Weights of a small mixture-of-experts language model, trained from scratch on English Wikipedia: 432 ReGLU neurons an expert, 2 picks a token.
Below are experts of layer 6 (counted from 0) of a mixture-of-experts language model. Rows are named router (the router's row for the expert), gate (a neuron's input weights, with its number), up (a neuron's input weights, with its number), down (a neuron's output weights, with its number) and show model dimensions 0-55. Each number is 128 + 32 x the weight over its row's rms, rounded and kept within 0 to 255. Numbers have three digits each.
Before each expert's rows: "gets" lists some tokens that make up at least twice as much of what it gets as of all text. This comes from a sample of Wikipedia text that the model never trained on. Tokens count by the router's weight.

# expert 5
gets: "\n", " member", " album", " life", " son", " number"
router:161184085140113081137108126111141064125134174106146190126136137083085132132071092119125155140178126094165184111135079088086085110115073143137186175135158163114101165166
gate0:127074138069154133110120136124145103171161144153096124151131119083122152099117124159171088128094206121100131160189145124094076110115109103085098083090158065098071131088
up0:128138143235098137149161085114142163094099058076157175145143123088120137142155099148117122116152104137111109135031079113163154141152143153167209116149135185155123157150
down0:065096130096127137124130168094156141134110120123140128128119146118152101191105146141145129095060115154150148113121157114149189126113127158150098205112067065141167105082
gate1:110113130131107122169100134098174098098178124154176136142156116164158082106190129086085075096100055133135086111080055149117107125110140139154139146106130089171131138134
up1:148087118124142114150073130156138137161099144169110129104103107123107140141081124100109108153124141082156086125158186188135141114143137154116123087154137116148102142140
down1:083156085162112097206123115100102118118192123132161126123146099114097095100138219178098123121124139119143145147149084105146112138128110142135166103068081147097129122155
gate2:070171118166088191134100166096068142148137142127142171112106106070136104117146136136080161097171140120115116141073127135106104114151123158098125119079149097176106153122
up2:150141153129090130132070126089178192119128138160192193071082107118120148141088129085123166152157107204099155106142184146117123197120106108111116154103160073151117099146
down2:156136098069146144138145140141145089113129069126126086152113138091109154148157144096117122154075135080092142124183176107133129068159113163175141145071106164101173103120
gate3:112162167157098181110172140109056176163098174124153147158128134167060148129110175104122074095092114210112142188111128161093068156110116131133121063127172118131090147102
up3:120109185124090177137162115087129142056148117108079116144120153156147193172103173141129096094090114179189096162127144098116106134108060192142097068170100164144141116092
down3:112149172129170123126160101150160148157118082135162182162063113165095132113151150152203107117105151144142152079107102093103092129069170126135139091101132128129112170142
gate4:140099108103088114098098117129112142168156090118102159170138146085108128121076116168129110142051101150156153136100124109126118176090134148113155135125149137127139163188
up4:171080092102136157105124123144132108173128113097111154135176173076121137119089128191130125146089113161117169147096073152150121176092150176108146116140148111160138178162
down4:093143124141126120105115181138150134140125097057111124109131160141148085104130155136103127102107099134101097169078118143103121150116104067109172127179102087145124118176
gate5:178131163125129127093073095072111173129140182117121156047132139123126143165120139121124130158175137161139130127157110137133066096117106156142183094108106130158144107107
up5:215123170119146145147110117097105123142143151091094128156117156119128094145141096093127140156090135129086131145131085150215117145161155162115144053151122084145150084108
down5:091071122108136162143157120064161144121154125131145102129181131142083104146154198127154118124112110143109150117098115139154135108093151169146149141055126107105124139127
gate6:133151119144108158148110142147186150076105160103150133154141093069058113114088119138096107164159091140091157125100127160107157092132114131102181146151100108136103174163
up6:167153121098116152140107126135167110200118137120114100151119172143121125120117181176124127111131129117163173107142146100134084137084107076148145136117090150106103137086
down6:156093180145115111114098161104141098073147181133128109174145091128099115134143165123107143141097146160131159123061190114148092129144137097106099103122138092095070114162
gate7:096115156111107177123149150109123134135154127205137163081120178170161128164090132120117132125160136129220119113113140121139181132112156116092155178203135163099143180107
up7:087125143139115129136122081149157114117120108132089100075079147159136189166144154135121128122191046084129124119120099138094095133142157146157105165121121182119106149129
down7:068051139096143145139067126109121114152072128134195099141122084124153166138128078168138130100138130098161133112181167056099104064130155099184158048166104060120074151179
gate8:095131094128099120127115090146164156130074128147117149088153109052145106137129121142178113150084211179150053098121099114139069134131139141136134135189173093152142164154
up8:145103154168148174157116118172106126094163076138142135098177105110144140159097058114200183129140119134144117119105124165108088145125122241179150089127174122076132042110
down8:140146068112145083102140122115146124139160139140091130082151133075119185091144190093098116143096107114033134130110149135141128145181166114093122165201186155159126134088
gate9:124131105077107126136139129096113158129130119131169103120138105183165167138086173118104146149099116135158065126142117173110131108163142131122139105150146244189157199146
up9:145092133137154112114104115144151116172204099148159072094126115096186209143057124130144112114154152190205164165160169159139110137154130117124176130070090115086179150109
down9:146111139108084173181128122104142175092146174109093124126164119143085106121125159145164106056121126108124129111126144104170123144156148171174154133181150137173159083109
gate10:136193119171117115148133130140078154120156175164109145195131140154079133157125145111138057152071142139158095140070101170111085154127153098114120063131125155152174084132
up10:202124125124164169101175142089096122096139108123110115134167135127160096127137146109145056171155129095155131109102045184077104069170127117071091091133190102171121135165
down10:123140152077148174035095112105105181099089182128101075103188129153131102189112151102143154125156133144172091101107172135157120171152137133146131126133121100117152132132
gate11:078091102154111133088092091111142094113118120165083091085090060163150117150111112101090126098090077114144175091040133157100168126119145127101084121107124120142112099128
up11:114092153108151136139081077128180109123151140114119113115105165142149144135068108081169118113158124127180127101064132134074103141088102151120127104126122118113120135131
down11:147161117151074105114124177145114181157140095161055156154191078100099121143148179134163110169126159129092037097092074096154137100121141192110117109148073105112094117131

# expert 4
gets: " of", ",", " to", " a", " and", " for"
router:117164043181104128167108124099153138120168100097177148118110143087110146163105082083161141153140079111135122111159111068121116095115146119105108138129146163131103136157
gate0:039026177145135146102106171109116124093153137143097088138142171170123127118092065141137102143150081169140075144159125176097108066158229146147122154126097153127139141114
up0:162126150166066167145092174139105055094103074104147114095163175162152126155104116127169092125155156095092126103113122136117144150109171112101165170102116117152132143082
down0:084123092146123152124135137160114192161150134081114153181152169149170131092118127118129206169098108140161106132188110088115113152151111081045121105117128136153143168180
gate1:097099192074088148178108156202115108139157126158133145124131111107124148124135128153114141153106139170090076139182108113163124144139179123156169126153159112177112110056
up1:075135150150097165166081158164142167184092196162116072059125170087127165123169123088133135165138120079086145136116120136172117138137089145171110152127117112131142133151
down1:177180103152104115140167077146127081105154118157101129186168147124138102162144193155063110086068114114138147138089125113127101084147105092103063143152161195111135130097
gate2:138114129061098071132129167114141104159153124124105145142164143100109142149130079178105160191120128131137090136091133107149145182123107136133072131132073169167113106079
up2:154114096084127140155086098084127168098098190105151120140118170123134142129164099065167076160174128142152123096129155077165143144155140146046213112126192077169108116075
down2:121134176126124138134097139151093185162128140153111106086147116140105111097104159165072068099103130065133147143111149138076106151154117130178147155091166137132118144128
gate3:203098113104164144169137138176083134065132150148181136180086068158169139166117151167159123085155080142112175078093138159149129163071158075150123128159076109104133159165
up3:112112114119155234123113104150135100113112142135150071125153091124150173111164119107134127122071143132081112114063145088167119166135162080139135095123172084133159182127
down3:133119150111113105122130076100032125090109107151128158138127112092146118166140130142106124106178114148149135147139148191135140116107118101061141162174125172050100171120
gate4:082194146122130124133121114100119074100131105121152091149046121105099143187111109100119200128122143112105185094104120157142169083174167108083103114129146120115128166149
up4:167141126128122075123141137136134195176130159138104176128048117139132115127088111114148157158145086153131111113108120119093119136099095093116140132124178146132101103097
down4:077181163114141130049127128105152094141128164099129109164161131131076122158140145069139120095135161139104156087114201132093142124162131151128178152155073150096137203138
gate5:177130145157135150119043131119116164068111067094104131120118080139097055108084126109081125101147148176076131139144119087061123130135121113131133169144126102139120109093
up5:091160123110129131111136118141131104116111131149097111124140134162121130113119133133102082124109056215151064170115112051129142133170130175203078122128111153120082161117
down5:124205085091179138147084118113142150090122123103165180125136093114164134220130095120154107145121166080133105118167181136090085087083083180145133124156076128103126102144
gate6:092117157162125119154122142112150111153155102138176097116124113147221150099105107133149126119168165181133121154130117109143183107104197101110068115106134140149111071063
up6:139104201136125176143125155142162113140151103122147108144140100160118189137116158096084087080166171102093085159129104167094130149128168148109082142112095175108146089126
down6:119077106100079146144071128138103176123122171148174157140086127120114121106114121145166148094097120108148128117149106162172088115180085134140135149150104103109106186123
gate7:131072120053142106138139136133109150114092151146141055103116149125084158125153072174143068133119080133142187130145152133126106057137134149116069117127131143125113130098
up7:097112117107151165151118158194136126128085148119157123076089185106065142109122127159088108147144082104142151137145066100146114101121112102123113127113083148162096090141
down7:158114132127167039143130068092170144123121146113135193133122081099137099112145165109126167179105132121156146130148071098140116171136137108058039072158131122123158108154
gate8:145133076182097123180163106130147202177064170101123136158097119180141135149133120125126086161106117091204094097090140140130145139123144114192090142156098123166116116090
up8:094153146117149084104152101108152155158147121146142082134143116139062119176101093111092109168155198126120124124161105118136118143089176185126159091157137098090178096150
down8:113143142114172153161087179093094117137097116150076210165122182138081165086142122107116171145127140139126150100101177126135123181117062112131153153085083149158158117120
gate9:121178091112091139144039147130092133130098151090164111137125190037153112094131064107109191136158132165065130154106120163163109124157138154171165135145110149144139122093
up9:167093109118125167141028225084171080122081152093171116179122158131112154106093127107133141134133081132070125169122130099064073104152155158121132151173150168134136163206
down9:115107133133107144166183126140119110159084153138126109117112164129126097139158157094068119067064199109120132095139154162138108097135095154148131178152075092168144119157
gate10:094098119092151105125091133153087132122128076137121142114116104186055159177101141066174156178181116141089059145207110139069152154161103138132116156123170113160132079118
up10:168060168143110173179098106143100131095109125110128113123115086127155066143165130175105146117118127146136094118095152112181168192127125120146135100146131095103113138137
down10:040142097101154143100123174151104168143184104123147106124136095159109086107119103074106140123142174157139148041119116111122143089164099145148125160137110155117135091187
gate11:136143151107100166165110149112120124120121065154151176114083144151147104134162035131071158129109140128150111100176111061147180117172195116195111155128157118062141153089
up11:121158112151066166090147105135150183101175157128166047095124140103122119140181113089132207171108107128082122095146161192077127112103131078098159113134102074138102093099
down11:063060166115135132133100156172127113076118081105139143153127118114190146096147181127103071145163169163171140128092132097104065126050153133134161103140154083073113132136

# expert 10
gets: " in", ":", " at", " from", " for", " of"
router:060203132181095098141097113099217123144144195106136144081150130120102124086099084112164128137122088187079127088153108120111160131121151130082149165142122134132172145117
gate0:171127108126148174194152121112125059181058157205120033126133135121094147169122105132152097113147131105131091094154159096164074120136099153161100126132073160081105139135
up0:096147159102103143103137081137040112106175087166137161173101118123138140120112173136154124139082105134152142218161072100118111107141108105148115150107141145151171094112
down0:080143086163089110174134150094142153180091147154125136124103105146151082121125114127098127201105137108093107115111104124128143138135150185087106092183142151136115100079
gate1:139185142127092113143139201171131114075169129145197146133135101093133107122172040205079108134200119101136143136198107133097175166114108187123114146080178157123143011079
up1:108127111137142141103113083077109173172145177026104143125151099157040111098097163162106130155120108115163097093123170145112145092068118087134103079122093166121135133130
down1:061112158123189108130170098161103080131116162134144071134105089148148172146089105062099173160098119164179106185118125094135127114098103113163103135153124156116158140175
gate2:115192113126088126070150151161104161126157123076109099137155119071148127140193121034060111104080119125165168110094091168114072155110172137145154140144202105080150141149
up2:085089133130085151138114137121158180158053161170109112121048115158117108139161154169134145177110138129138087122145136069152194123107169140102144127125133136151169138156
down2:132150101104144121124130122098149132152117121104159092205179172142128088153129080084144122109167161101089163127117093164139091129138079147114117151065106078097115097135
gate3:118152104131094075111076112153160116150163166168127183151074108090121145142040156146183163106116157129140107089107133095060115115136161132135126109112157134120142087125
up3:169138107113088165139149111128105119137088154188149220111137144104196186134137122158140153105144132116133128108087130167148154128129137196120148115102153149152105089132
down3:096099101079118156150181139121148134093120099105163116149070107111123125074084120145064090110106087187082083173123111154094145132121077111064116067156139087135095121113
gate4:113082131113132167101082099162159184155155129155109066121135128155132190049167128112138130105173130157076124107153123131193141088111132129110127137085111152097118090132
up4:113143126110110080130128155162137070120115091094149117115111182147103135133120135158133152143075160105173172155094139102117132169124138127128099161191164176109125139180
down4:150102122101176129095111182139073129138071075104169125158128089174122109141123076100211091153108172139115142118117180089146143133118096130143151153043092098095144190118
gate5:070142130178131134162119156122137150154129134168122134065166113135152171106108159087126108135118116172110145059128110118131106106112096156132102145120102161167147158135
up5:149197173168104134106142130220130128111136109156114133083108114122160211150107168112125120169156126101160131107157112122172131129142105109153111174165087166142196132103
down5:062157141133142138056114077117113118111141131138113045180085142130182155135114059094061102140117109096089112142105131091135140150126115165070067114171077145117143100128
gate6:177158165122057103087136160180123161083163205141162123123130147099134114109133137081139125155154188118160117088192090095150098178091132088093144150085184085119090157125
up6:149076132164127134089175132143147110080126140149115145129176144146131139082103130134144181124136107105118075092166095182091114101165097141126142131084111119126092149144
down6:126146099135179103107177104167135112132123179135116092141126135063124098143158185132138168096097100073127166125128132135160110148114173169157144095137097130124075136172
gate7:114126096118100124160101146134123172131108156144136148133162163107082114125130096112166177140233083075165142112109136116148090141076098182142113140062094109143144098158
up7:116102181137178105122118136145066124129083152142114176164205173220158125161123122094158166122159132095112111130128126100114061105149140112157128119105063057139104165117
down7:120153061158128121164089152111089121099154123144101104131140100085112149113094102152129170177145146154150104139078121082153101131128127136153149140078142104124141161173
gate8:111097123137134134129112149124162153126175126141122202112081145064163111134123135152131119139100126111066152147099105162109130110142149156212110116120120103096150131132
up8:151110120112088142124098100185117136147104157060116138102174137116133109186168100126096201153139130098143113138113133147142101082097154153081147163100151087110185149141
down8:119168143123090077124144116096127088095150099209147170137117123145090176101157157129174157090046159165112110111166117193135129100073144088188103144114149146084138162139
gate9:089213147091120124069126193150149135188151173189208196152082102164117130171091123071115111161167154124119089151117145118154132143158167120147095115146115144145173151113
up9:165137119115082102165102049121088132164137160105172099136124115099122146138136121193138165066138176158172176144134144189130126141159119163066162097094121135132186084062
down9:082159154188145127116101115114153110090160129148135101131102147073163134119171118118138100095139096146157083108093151094123168127154114103169140111058196112130163082098
gate10:143168137139118134121103147132091110140107139128155137141130064133101134133180183141096143140123158186154120085143106133103117138082120158080115154163086096108121128122
up10:085103147151088121109133144119121062113137092116111096145125148157072108142136128154090109150118111127144120076156055100097103127080152126186107118159133114173195137143
down10:140159066168112112100126112100151130115125137138138130123133052164170128128140145116122095111102131204157167122076136159090130169088090123128139143166164172109119124104
gate11:081213187140108110098121137087106150130125065119149117124142057145064119143149107090121126158144097138069092109120071144180082082073154137135117176098164138127132083188
up11:127239172167135114103093142066142175121144083132181144116142094142048137130114163087122111129128149140139100083188098118153080122071143144129104155080128155114065079189
down11:110154126134119122156164118116120163141154135182090158164114179151104151137156107187141167120098166128100118070110104147153149078153074107137138122129180102101141131178